config.toml
moe_layers = [2, 3, 4, 5, 6, 7, 8, 9, 10, 11]
router_score = "softmax"
init_std_router = 0.0206
vocab_size = 32000
norm = "rmsnorm"
max_grad_norm = 0.5
Below are experts of layer 4 (counted from 0) of a mixture-of-experts language model. Rows are named router (the router's row for the expert), gate (a neuron's input weights, with its number), up (a neuron's input weights, with its number), down (a neuron's output weights, with its number) and show model dimensions 0-255. Each number is 128 + 32 x the weight over its row's rms, rounded and kept within 0 to 255.
After each expert's rows: "mostly gets" lists some tokens that are sent to it at least half of the time; "comes before" lists some tokens at least twice as common just after its tokens as in all text. This comes from a sample of Wikipedia text that the model never trained on. Tokens count by the router's weight.

# expert 28
router [132 126  84 102  76 109 135  98 112 116 194 114 164  99 148 125 129 123 133 138 126 168 106  58 114 103  76 108 161 123 110  94 129 140 140 135 155 152 150 115 177 109 158  96 152  95 161 130 120 155  66 161  99 140 121  94 136  98  83  93 102 142 104 122 157 153 154 101 151 176  57 162 179  59 150  82 147 147 113 124 185 141  95 108 107 124 122 141 128  99 117 136 177 158 157  87 158 107  90 100 114 170 164 158 114 110 165 145 162 131 153 116 153 130 161 171 184 177 179 196 139 106  77 129 146 103 130 110 164 128 101 112 161  78 109 206 114  78  99 162 145 125 115 119 136 143  99 196 130 164 153 160 130 112 153 129 194  80 155 153 143 175 161 205  96 147  98 181 155 132 124  71 152 137 189 117 143 133 194 142  84 145 147 148 108 155 112 124  74  74  98 139 106 125 129 116 144 110 168 176 110 139  47 142 152  92 182 101 133 137 115  96 104 161 155 127 101 165 139 188 133  78 181 133 121  94  99 167 129  81 147 169 148 159 190 135 103  95 104  98 132 116 109 124  80 181 133 132 104 196 179 150 130  77 178 145]
gate0 [ 90 120 105 105 130 127  82 113 157 131 102 148 141 168 169 165 153 155  70 149 129 139 161  83 153  68 108 164 100 101 120 117 132 111  65 135  86 124 113 150 214 112 203 123 174 127 153 129  95 143 137 147  99 156 115 162 117 130 106  83  79 129 146 107 121 132 117 151 187 114  99 105 137 112 118 137 119 106 150 182 145 106 116 140 119 113 147 181  41 178 143 114 247 145 189 110 136 144 137 176 104 150 106 123 197  85 106  96 180 120 142  75  87 164 113 181 120 143 133 119  82 124 136 145 163 121 136 197 139 151 151 111 180 161 182 111 136 106 176 114 126 146 146 158  99 100 151 143  82 148 142 111 134 134 105  77 164 143  67 117 122 127 156 127  71 104 108 162 104 120 138  90  61 150 134 123  87 125 211  76 163  90 144 109 103 141 106 124 115  64 106 126  97 142  95 146 134 142 124 163 102 101  57  95 206 126  93 123 102 132  99 151  95 122 162 117 164 187 134 149 162 130 134 113 192 143 114 146 127 146 172 167 171 133 160  95 134 133 145 112 141 137 131 162  96 133  31 126 210 139 142 138 141 115 129 117]
up0 [122 112  89 116 133 131 156 139 154 139 134 141 135 136 171 149 177 183  58 165 112 154 166 143 156 138 149 148 110 104 127 126 178 117 123 111 158 144 132 151 162 124  74  92 164 167 151 140 131 146 122 109 151 148 147 144 128 135 183 127 124 119 175 147 133 195 151 127 170 172 120  95 115 149 169  99 180 170 114 184  18 132 145 173 141 122 164 137  58 135 138 108 170 193 184  96 168 198  93 170 136 157 170 135 139 174 212 116 133 118 131 120  72 181 134 150  90 129 135 193  76  84 153 169 104  77  82 167 151  68 159  53 157 120 166 104 120 163 174 132 144 118 121 148 124  84  95 125  99 145  47 145  87 158 126  98 101 121 152 169 179 117 144 128  97 127 130 127 147 107 168 151  87  89 124 123 126 129 118  91 153 116 108 148 149  71 145  78 138 159 161 135 169 103 142 118 143 143 123 139 116 176  98  87 144 158  88  67 163 130 117 157  87 159 117  79 144 104 123  92 165 102 175 127 137 114 136  75 163 134 127 176 167 189  96 141 123 122 155 111 146 111 201 150 161 151 136  79 132 134 172 104 100 110  84 170]
down0 [196  94 114  97  63 141  99 105 109  72 146 101 122 155 122 152 111 147 128 126 109 154 132  85 183 137 147  62 137 161 179  79 208 159  66 135 148 112 117 105 159 108 146 104 132 129 213 146 109 209 148 124  98 135 138 130 169 192 165 105  90 108 130 157 126 129 137 124 123 161  62  72 170 117 123 108 134  95 143 103 122 144 168 200 180 186 141 172 143 152  95 119 138 116 126 135 130 113 115 138 133 152 139 196 138 136 103  96 105 161 126 170 134 112 110  88 126 133 110 121 128 171 151 131 143  56 145 113 122 207  85  96 116 115 190 134 103 130 176  78 119 125 151 120 162 154 116 131  42 155  85 148 193 110 128  80 101 130 129  95 158 172 161 102 131 169 156 104  82  76 111 133 147 129 132  81 129 155 146 143 106 103  90 120  96 103 117 200 166 104 171 147 144 111 109  98 124 140 134 134 133 128 169 150 139 140 141 150 123 175 123 108 132 117 168  78  95  99 172 128 156 130 155 166  83  88 116 153 164 170 165 168 134 148 142 146 137 112 167  90 180  92 166  85  85 140  76 123 234 156 108 109  87 111 107 148]
mostly gets: " 2", " 4", " 9", " 3", " 1", " 8"
comes before: " |", ")", ";", "th", "N", "/"

# expert 6
router [143 101  85 119  94 121 206  80 162 105 156  87 163  72 173 111 130 179 179 162 165 108 101  94  98 128 136 114 123 143 148 118 124 113 121 122 118 164 187 159 198 143 173 134 137 111 202 120 178 154 114 168 139 124  94 156  77  59 106 110  70 122 123 102 124 141 163 107 179 122  94 138 170  64 149  79 133 143 146 115 175 128  88  92 132 121 122 140 148 115 125 150 169 120 154 106 169 141  90 127 164 150 144 115 164 110 124 142  93 153 119 137 192 126 146 159 150 138 142 193 193  88 128 130  91 120 142 110 177 111 134 140 175 116 123 176  78  61 118 125 161 104 168 112 116 152 128 158 120 144 150 153 156  87 124  62 136  99 135 207 146 165 124 154 129 114  86 170 171 160  65 130 206 170 201 105 117 167 137 150 109 162 189 169 138 134 145  76 105 116 126 153  90 105 132 185 163  92 167 143 104 107  89 155 121 101 169 133  90 180 159  54 106 146 132 118  97 185 144 126 136  91 129 119 152 153  93 156 160 111  77 115 148 160 163 107  91 116 108  91 141 134 147 126 149 196 155  99 126 178 141 146 146  70 143 136]
gate0 [156 105 116 173 131  59 145 100 175 160 110 145 144 153 190  89 101 112 118 140 110 133 173 126  79 100 117 121 146 178 149  85 149 179  85 149 143 106 144  99  95 109 146 148 120 177 172 158  89 150 142  81  99 125 136 199  64 138 115  76 122 104 108  78 139  59 177  68 164 170  63 114 146  80 145 101 120 113  91 108  94 147  61  89 109  94 189 132 171 111  87 152 154  88 145 121 168  86 127 122 112 158 169 109  82  73  89  59 109 150  95 121 147 114 159 128 115 108  86 173  90 106 216 155 131 121  99 140 154 132 145 158 113 128 165 154  61 114 178 113 117 131  65 171 148 170  89 134 153  91 156 150 152 123 101 110 116 120 142 156 133 115  80  95 137  90 105 142 138  95  84 131 194  91 128 154 160 181 120 121  28 121 129 126 122 123 114 159 140 164 144 101 165 117 208 119 139 112 102  62 114 116 113 146 146 102 156 118 194 179 113 134  96 151 121 129 123 116  76 118 111  61 138 115 149 145  99 137 159 139 138 154 158 166 140  85 147 114 168 140 165 108 121 115 146 158 117 152 155 140 133  88  73 139 129 103]
up0 [134 123 105 124 165  90 144 111  96  75  85 160 104 128  72 142  97 121 124 131 155 176 127 134 150 125 139 183 143  77  92 172  93 128  93 132 119 122 134 149 133 111 187 104 112  81 147 158 145 103  32 148  68 127 149 109  41  82 226 119 130 104  83 170 153 174  98 145  75 110 110 174 145 196  80 174 123 124 158 174 134 132 163 113  76 176 165 126 108 149 116 142 146 157 153 184  85 138 185  49 117 145 102 128 129 141 157 170 180 180 150 157  95 124 147 128 147  86 153 110 101 124 116  77  90 105 119 175  85 156 129 136 134 101 146 123 166 141 113 143 155 132 156 141 111 100 137 140 126 133 154 176 126 161 138 134 172 150 114 126 138 154 200 138 167 170 127 117 138 101 132 116 156 176 101 127 126 129 140 132 162 187 120  65 100 134 130 137 104 111 147  94 115 106  49  98 123 142 139 122 159 141 166  93 131 154 104 126 126 111 114 103 115  96 142 171 170 111  68 136 174 156 168 139 111  42 154 158 116 154 104 116  80 147  90 160 185  63 117 166 153 122 117 163  66 150 118 131 116  87 136 129 171 187 193  97]
down0 [119 132 164 167 122 187 133 132 162 120  92 197 119 115 135 169  88  83 123 156 136 172  84  96 121 159 165 110  93 116 116 183 107 112  68 129  92  77 145  98 101  85  95 116 119 134  93  75 108 133 133 182  86 117 143 112 148 111 133 140 156  87 117 129 128 115  94 163 102 117 204 142 107  97 111 150 101 130 116 107 133 175 210 156 142 110 172 135 154 140 129 147 125 182 144  92 138 164 146 111 137  77 118 121 175 145 182 117 119  95  69 127 128 185 105 115 206 160 128 169 125  86 100 132 142 147 130  99  28 114 170 130 130 169 119  89 146 177  98 107 132 131 100 134  81 160 160 173 156 172 143 137 130 162  73 126 163 241  86  81 142  92 126 101 186 191 192 118  83 138 118  76 122 105 119 162 161 150 190  59 131 104  77 115 104 180 110 143 119 138 144  94 122 136  98 141 136 207  77 133 111 113 115  98 137 116 149 103 128 148 145 120 107 134 110 161 167 135 126  99 139 168 141 179 111 127 167  61 129  96 111  90  78 158 140 151 101 142 111 122 119  94 161 212 133 130 110 134 123 117 107 126 128  83 151 134]
mostly gets: " ===", " re", " ==", " un", " they", " well"
comes before: "-", "\n", "|", "=", "The", "A"

# expert 8
router [ 97 122  86 154 109 103 155 101 170 113 142  95 155  81 173  91 142 149 167 100 148 165  90  98  87 105  73 107 137 134 168 107 130 121  87 120 136 173 136 155 145 129 181 133 170 109 172 120 125 177  70 188  79 178 116  87 112  87  82 122  96 145 109 104 155 127 138  89 120 166  83 148 175 105 153 116 107 144 110 135 149  93 109  85  98 141 142 179  91  82 149 128 141 139 149  95 150 128 117 132 155 149 167 165 172 106 141 148 133 101 133  91 173 125 173 175 182 152 154 139 154  96 106 104  90  79  95  96 169 157 160 149 175  94  54 194 113  80 102 154 162 143 145 102 114 136 131 144 155 140 119 135 160 113 171 100 158 105 164 164 137 177 179 162 153  76 100 165 166 155  74  74 181 177 174 117 130 176 153 144  82 164 150 166 108 184 105 125 109  94  86 155  82 125 161 146 156 111 131 153  91 110 107  95 105  92 155 100  96 146 123  96  98 170 115 160 114 181 160 157 119  95 164 141 151 168  60 168 170  98 105 165 137 153 161  91 101  53  98  83 109 156 125  87  85 167 145 156  94 162 183 132 168 116 170 106]
gate0 [ 61  91 124 102 115 115 175 181 124  86 139 138 173 148 171 130 129 131  95 164 120 186  78 105 109 161 123  84 196 119 175 150  90  62 104 123 194 112 131 136  91 110 181 122 127  95 150 132  87 106 135 113 115 112  94  98 181 111 102 163  91  90 137 129 120 135 158 120 125  99 132 163 145 104 110 209 135 133  81 173 177  94 210  92 143 161 196 121 137 157 101 157 101  45 158 149  99  47  98 145 109 159 153 164 184 135 158 161 150  46 114 179 154 126 129 107  85 179 165 128 146  90 112 162 183  82 137  95 154  74 106 114 113 152 116  91 134 153  60 180 140 102  79 185 193  89 134 144 146  81 107 149 174  89 151 132  85 109 155 108 150 153 134 151 143 135 120 143  81 111 127  80  91 121  94 105 134 122 105 156 140 127 144 119 121 144 162 133 158  97 125 137 150 100 142 128 130 138 125 102 107 109 109 122 184  97 127  96 144 122 109 123 117 104  74 149  98 159 118  83 134  92 144 170  87 144 134 151  82 100 177 143 186 110 139 196 184  96 129 137 128 129 194 141 165 147 151 118  84 112 155 130  98 114 149 148]
up0 [138 102 180 106 179 139 103  74 180  96 127 132  78 109  61 116  90 161 100 118 141 154 162  74 158 104  60 120 114 159  92 154 185 135 127 139 141  93  76 125 151  66 130 138 206 140 137 116 129 126 157 150 158 117 121 147 145 159  83 114  89 135 127 109  99 165 114 130 139 189 147  83  52  78 139 113 151 168 148 162 125 142 129 151  47  98 122 152 113  92 152 111  76 205 109 123 130 114 133 149 128 122  71 103 121  50  91 107  85 158 156  89 115  98  76 196 193 112  79  90 120  81 105 105 102 143  88 140 163 135 131 171 105 111 147 206 121 133 125  76  89 131 141 126 161 147 102 134 119 120 158 116 111 125 104 139 130  74  94 151 129 121  93 184 144 122 142 123 199 180  93 116 161 133 165 115 135  88 153 156 110 103 142 110 106  76 115 155  77 108 202  82 171 122 167 157 124 143 105 175 138 117 104 159  82 148 161 112  85 112  99 132 142  72 119  68 136 144 146 160 122 100 132 106 104 115 129  85 101 104 104 101 112 112 138 108 153 150 130 170 123 160  71 115  43 177  86 140 129  94 111 171 134 122 109 110]
down0 [116 127 182 122 142 182 127 147 164 104 101 207 155 164 191  64  88 107 156 109 113 132 173 181 114 152 124 129 134  81 117  99  85 177  81 108  95  67 155 217  71 154 136 113  88  82 103 130  97  95  81 110 117 149 174 135 127 130 119 147 131 123 161 157 153 130 140 133  91 155 166  88 133 193 128 194 130 209 128 102 161 134 102 104 103 125 174 116 145 142 145  71 100 147 134  91 105  62 112  67 174 139 108 151 133 193  39 115 155  97 104 136 108  85 123 141 153 139 105 127 135  92 140 163  96 118 170  98 111  97 158 142  73 130 121 135 129 159 102 128 162  89  59 112  56 104 161  34 130 130  78 146 122 155 109 103  85 132 138  75 123  92 130 132 142 151  82 126 172 135  87 129 168 141 130 131  77 100 152 123 119 136 142 129 125 187  89 124 115 109  74 174 123 152 148  58  77 135  98  51  87 111 122  99 114  61 120 121 127  79 118 114 104 146 156 116 111 103 110 129 114 184  96 134 119 185 152  95 126  86 113 161 125 132 144 115 123 124 120 171  85 116 115 168 127 123 148 138 129 122 138  93 142 131 111 108]
mostly gets: " 2024", " 2011", " 2014", " 2016", " 2023", " 2025"
comes before: " |", ";", ":", "|", " by", " –"

# expert 14
router [ 87 138 106  97  41 131 135  95 157  82 167 116 154  95 178 117 146 170 118  90 121 169  92  83  92  87  71 124 137 131 149  80 118 125  98 128 140 140 188 134 147 118 165 106 134 113 143 133 154 175  95 135 117 121  96  96 105  64 100 111 111 148 104  95 113 141 161 147 150 167  33 170 173  96 155 156 145 146 156  97 169 131 138 115 128 117 130 145 137 105 101 127 139 147 164  94 146 140 136 106 171 167 174 190 180  77 125 135 153  91 131 108 173 174 177 125 181 183 145 175 171 133  71 124 119 129 103 122 137 156 136 120 152 101 116 197 111  50 127 165 153 105 105  95 128 126 116 155 144 120 169 155 121  96 147 121 163  86 158 151 127 183 160 203 134 148  84 157 163 121 123  93 187 165 153  91 117 149 182 135  99 167 189 131  87 154 103 112  90  75 120 155  76 123 140 119 126 124 149 176 111 123  63 106 127 156 187 153 131 151 108  93  95 147 129 124 115 184 161 209 136  95 196 119 139 127 138 171 141 102 136 171 165 131 182 134 127  66 122 102 108 119 142  86  83 165 133 153  96 160 191 162 161  90 155 143]
gate0 [139 136 118 116 137 103 174 107 106 181 122 143 124 108  88 153 192  90 136 142  77 199 212 138  77  84  66 147 119 134  65 151  62 111 152 134 159 153 152  63 160 118 110 179  97 131 129 156 132  88  98 172 125  56 143  84 129 121 122 141 144 180 134 137 148  96 143 150 132 132  73 164 141 163 107 142 108 121 151 140 129 160 111 112 121  98  85  95 206 106 166 100  89 112 157 113 181  50 105 131 164 143 155 146 126 100 138 142 178 114 110  89 121 129 103 141 116 149  85 137 132  95 121 136 163 150  65 144 123  91 158 161 180 162 171 124  83 105 132 178 135 136  85 137 164 162  80 181 136 123 151  85 116 196 118  79 192 139 170  65 136  78 136 115 109 163 118 115  83 136 199 148  71 155 137 156 171 119  97 164 151 126 158 145 158  94 103 135 123  65 132 103  53 153  92  96 141 177 125 194 118  86 110 137 132 111 132 159 126 153  96 144 131 142 109 105  74 100 112  77 173 113 165 115  97 143 156 150 104 131 169 162 143 159 125 152  70 160 143 161 101 114 108 115  73 158 120 144 122  94 163 140  94 121  99 152]
up0 [128 191  93 168 107 150 189 135 141  63 101 114 104 121 103 124 149 190 112 107 132 130 114  75 131 112  74 135 151 152 155 121 101 143 128 113 115 108  77 141 183 200 111 155 140 119 123 168  97 152 150  69 103 167 163 114 135 140 113 140 146 117 163 119 116 100 104  59 127 119 111 142 160 142  87 137 156 137 128 117 142 105  77  90 176 146 102 135 148 179 109 140 163 166 116 195  46 111  51 110 116 183 180 137  86 129 138 113 161 126  96 166  93 126 128 115  90  84 105 115  93 104 113 155  91  94 104 133 138 113 172 149  20  56 135  90 131  86 140  64 167 130 109  60  73 124  89 170 152 117 134 129 166 160 123 103 148 154 123 139 141 139 139 148 121 160 117 174 170  82 113 148  80  81 135 109 120  80 147  98 147 150 113 119 126 150 109 187 179 135 113 129 135 104 172  72 189 136 111  74 160 168 102 188 163 194 158 114 156 152 128 155 141 179 124 109  73 150 185 171  95 103 135 119 145  76 111 101  79 105 106 142 134 112 144 179  94 169  99  98 126 164 133 146 144  82 124 162 147 131  87 173 101 133 111 106]
down0 [ 98  88 114 112 149 113 177 120 117 128 106  25 166 117  64  75 123 143  92  86  96 115 110  94 143 174 111 112 134 124 133 155  98 143 134 154  97 132 164  30 103 117 150 146 114  59  85 127  82 172 113 145  86 152 106 109 139 210 111  57 142 134 171 102 111 143  59 148 146 119 109 175 162 122 142 103  83 125 135 118  95  59 142 156 125 109 161 132  45 139 173 141 127 159 129 170 112 117  99 125 167 190 137 156  62 127  12 141  83  97 132 106 121 122 129 153  84 109 157  91  99 144 124 186 110 108 148 139 110 150 112  93 109 127 123 120 103  25 137 111 156 127 168 169 130 107 170 143 110 102 128 155 160 148 138 110 108 151  95 136 154 121 114 159 117 168 130 119 142 135  88 132 162 130 169 136 121  95 123  87 126 145 119 172 132 162 177 125 182 161 130 176 191 118 119 107 136 151 137 146 158 109  99 154 126 188 124 106 133 169 126  50  69  94 160 144 139 124 160 171  91 163 189 128 157 106  94 110 129 179 156  99  86 114  86 150 124 111 118 118 191 115 105 134 117 128 119  79 149 135 131  92 151 176 138 120]
mostly gets: " 3", " 2", " 9", " 4", " 6", " 7"
comes before: " |", ";", "==", "th", " m", "==="

# expert 26
router [130 108 103  93 114  84 178  99 149 121 167  53 137  82 170 102 191 167 194 112 164  94 102  93  72 135 102 102 150 129 108 127 141 130 109  99 158 186 176 150 191 149 166  93 131 119 187 138 145 136 123 106 129 110 137 129 136  54 115  79 115 128  89  73 160 108 146 105 142 152  87 138 189 111 145  75 135 144 147 121 173  89  76 127 126 144 120 158 152 114 108 160 155 116 147  97 186 133  84 187 149 142 151 149 141 117 164 155 117 122 128 100 161 151 165 138 165 116 147 167 164  80 122 128 100 113 159 140 168 121 129 133 193  78 114 149 103  61 106 137 143 151 154 102 108 109 124 131 104 167 135 161 137  97 139  72 133  76 184 183 115 141 162 161 148 133 103 167 147 105 122 132 199 121 196  80 155 184 142 130 116 176 170 161 121 145 138 104 170  97  93 153  98 165 127 156 151 105 198 149 129 115  68 102  89 126 171 112 126 156 140  45  75 128 105 146 106 161 142 150 143  71 136 150 171 164 101 176 158  72 130 195 182 144 209  84 124 111  70 138 105 138 145 109 145 157 140 134 119 149 159 139 133  90 156 133]
gate0 [156 120  89 153  79 199 123 158  88 123 115  88  79 112 119 108 165  99 116 127  83 104 175 115 114  80 142 152 125 141 161 168 107 100  74 136 144 153 139  76  95 104 141 118  96 111 163  77  95 100  95 118 178  48 163 135 145 104  93 159 121  97 121 156 143  94 114 123 132 153 163 114 132  98 182 127 147 137 144  98 151  92 142 165 153 102  71 149 171  92 142 123 120 157 158 119 156  52  77  79 144  91 148 126 109 120 102 159 160 107 135 104 123 163 168 140 136 137 101 153  77  85 174 168 173 147 114 136  93 127 176 166 145 148 113 107 100 161 105 147 157 148 139 126 137 160  91 111 143 153 189 119  60 141 132 134 118 110 183 114  98 121 189 106 125 172 139 126 140 136 154  43 226 156 107  91 146 100 130 166 199 164 125  80 144 167 105 156 110  60 146 152 110 155 100 100 143 160 109 154 199  82 134 139 109 131 156 148 132 123  76 126 108 139  65 145 159 154 123 132 146 158  53 139 137 193  46 133 181 133 143 187 178 112 114 170 192 133  91 130  98 107 128 131 114 122 166 106  70 149 122 123  88 118  93 137]
up0 [163 115 125 104 148 116  84 161 110 153 128 111 183 102  78 126 142 141 165  82  67 132 139 133 104 142 167  86 127 146 177 137 121 159 118  70  99 120 151 135  88 117 106 135 133 145 173  76 122 179  65 133 130 156  78 119 184 163 156 199  29 153 144 145 155 177  96  89 142  65 157 142 139 102 170 142 144  98  98 163 123  83 163 105 146  60 112  73 124 117 116 110  83 136  95 124 111 170 102  20  93 106 114 137 146 171 124 177 115 103 124 130 143 136 165 102 163 125 140  83 189 107 105 145 173 118 144 157 143 165  84  69  91 145  74  91  99 153 207  56 108 152 155 133 147  84 127  90 110 138 132  96 130 116 118 184 169 145 105 147 165 126 100 189 107 163 128 165 181 125 131 103 140 156 168 165 141 127 139 104 137 137 107  98  65 132 133 129  93 159  87 141 162 156 112 138 102 161  89 147 140 173 165 114 172  46 160 107 174 132 134 165 117 105  74 171 153 129 111 130 152 148 116 139 141 158  89 131 170 174 177 162 133 112 160 109 163 146 139 130 124 111 112 167 118 125  78 115 117 142 131 135 113  51 113 116]
down0 [ 89 136 119  49 107 105 154 136 138 105  89  64 157  61 136 122 133 138  80 138 143  58 140 137 114 172 139 153 168 204 160 141 144 119 156 208 101  75 151 125 169 147 155 161 117 175 127 199 150 125  73  99 121 147 123  89 152 145 130 172 142 172 165 133 135 130 183  84 192 114 158  72 149 112  99  89 142  78 123 147 162 109  80 170 163 161 118 140 108 147 189 143  41 195 132 110 122 139 120  80 122 162 153 109  55 120 144 135 108  81 134 148 138  94 127 110 123 118 152 125  97  93 113  94 110 117 166 184 149 174 145  83 133 161  96 116 139 163  85 150 154 144 162 146  78 108 186 158 119 104 167 109 139 123 131 101 161 170 122 102 122 182 125 122 175 143 122  92 102 111 133 144 148 130 152 171 150  62 123 180 101 164 141  98 186 110 145 161  95  88 139 124 147 173 110 155 167 165  74 146 114 132 110 135 126 157 138 155 157 113 123  77 180 154 169 155  60 126 156 174  93 165 113  79 158  75 148  96 178 113 172 139 168 147 122 146 133 107 126 150 158 196 123 134 133 158 110 142 118 140 127 126  76 170 134  95]
mostly gets: " that", " this", "\n", " ==", " This", " such"
comes before: "\n", "-", "|", "==", "The", "==="

# expert 27
router [112 133 116 161  98 150 181  97 158 121 127 112 137  95 150  89 137 128 151 144 161 117  79  80  74  59  74 136 157 116 144  77 119 123 102 109 140 134 118 147 136 126 163 107 195  86 148 106 131 173  90 155  89 104  90 154 116  84  91 112  60 168 100 107 157 139 191 126 131 143  73 109 174  87 125 130 133 156 137 111 149 105  90  84 134 158 109 114 105  99 161 103 110 167 174 119 143 126 137 157 160 166 143 172 177  63 124 132 115 126 129  71 169 139 137 149 174 134 163 202 170  99  91 187  85 103 152 144 161 121 152 126 174  79  85 146  55  54  91 172 177 164 132 127 115 145 100 121 140 121 142 179 167 105 191  92 158  98 157 186 188 168 151 162 112  71  85 170 170 177  97  94 125 145 114 115 143 148 147 203  83 175 167 149 123 152 114 147 100 116 100 178 120 135 121 136 136 104 157 164 115 124 104 124 144 143 132 150  73 158 123  96 124 182 123 117 152 131 161 151 128  80 154 133 166 144 113 148 153 117 138 138 181 149 144  89 112 114  68 111 112 122 136 118  87 172 161 140  84 138 160 187 192  78 184 102]
gate0 [122 166  99 125 160 127 156 114  87  86 122 124  52  85 151 110  78  88 191 112 163 184 145 128  86 132 113 158 122 127 101 134 159  67 130 148  97 137  90 163 120 196 121 113 124 163  99 104  91  87 129 157 135 155  98 131 154 122  79  90 100  92 133 140 108  73 146 148 107 132  58 138  60  52 114 186 101 173 125 179 205  81 140 103 125 135 152 101 110 145 175 146 122 156 125 111  98 126 137  99 127 135 146 112 110 107 159 136  86  44 128  95 166 132  60 121 174 160 131 124 169 154 114 130 117 201 159 152 159 126  79 206 140  97 119 124 123  50 144 172 112  83 186 160 134 109 148 104 137 106 116 131  79 103  84 121 173 151 162 143 146 132 115 132 115 131 143  94 141 126 181 167 113 104  76 111 164  44 111 108 114 117  89 153  94 182 104 111 163 151 117 177 178 155 183 137  96  98 146 122  92 129 122 165 153  88 177 131 145 141 157 140 120 184 119 113 100 153  69 107 138 154 170 170 144 110 115 121  97 180  95  98 176  89 125 159 101 103 112 135  70 104 100 142 117 130 141 104 143 166  91 152 115 160 132  81]
up0 [155 112 185 126 179 153 116 164 133  87 111  63 141 110 138 108 166 141  68 126 144 112 164 161 157 128 107 118 119 105 116 108 130 115 176  63 160  98 140 120 104 142 130 147 162 119 149 183  83 151 153 169 186 131 178 103  91 128 159 124 155 128  65  88 135  92 135 119 143 102 134 126 128 133 143 119  71 155 204 129 180  82 192  75 161 108  80 155 131 131 161 127 137 156 100 102 125 112  86 122  95 131 175 159 159 156 123  41 107 143 148 113 159  99 122 164 120  85 128 152 103 150  97 119 117  71 120  62 151  62 126 129  83  89 147 173  88  93 138 114  74 155 120 101 134 155 135 121 112 134 150 111 179  86 139 161 112 103 118 111 148 162 112  30  81 106 107 153 101 138 144 145 135 200 148 112 163 150 113  79 160 116 112 112  92 191 155 132 192 152  89  98 102 131 151 143 123 162 145 121 109 181 107 167  88 184 176  98 126 159 117 153 171 120 129 109  88 177 103 139 100 166  87 146 172 194 170  91 119 108 128 131  79 134  64  92 144  59  81 135 142 151  85 123 114 110 150 107 185 113 156 163  89 140 101  93]
down0 [120  89  95  75  28 129 127 150 161  87  93 139 161  68  89 130 109 129 128 100 109 123 158 132 129 141 111 159 138  56 211  80 157 112 152 135 148 186 156 141 118 133 101 137 108 158 141 122 123  80 101 125 159 152 160  91 140 131 110 152 159 117  81 147  71 108 130 145 131 132 151  83 133  55 145 136 100 119 136 131 149 172  90 130 129 170  84  99 122 108  71 136 180  52 135  92 161 117 148 139 118 118 167 144  95 167 157 127 143  94 124 117 141 177 158 124 131 114 152  79 147 119 113  78 161 221 100 121 162 104 134 134  69 147  98 159  91 184 146 147 159 125 173 103  99 149 108  84 176  86 184 138 128 115 154 135 106 128 143  89 153 157  94 100  97 103 125 122 102 148 146 152 107  78 163  68 127 147 145 115 192 104 119 124 159  97 157  88 140 129 144 148 110 128  48 112 153 152 131 163 182 157 182 118 113 165 103  42 198 116 103 174 104 137 170 115  88 114 112 142 155  94 122  65 137 102 133 127 151 131  80 107 141 150 116  66  93 132 112 135  80 117 128 105 147  50 148 139  83 126 169  71  98 154  66 114]
mostly gets: " |", "|---|---|---|", " 0;", "|---|---|", " 3;", "5;"
comes before: "\n", " ", " 0", " 1", " 2", " 3"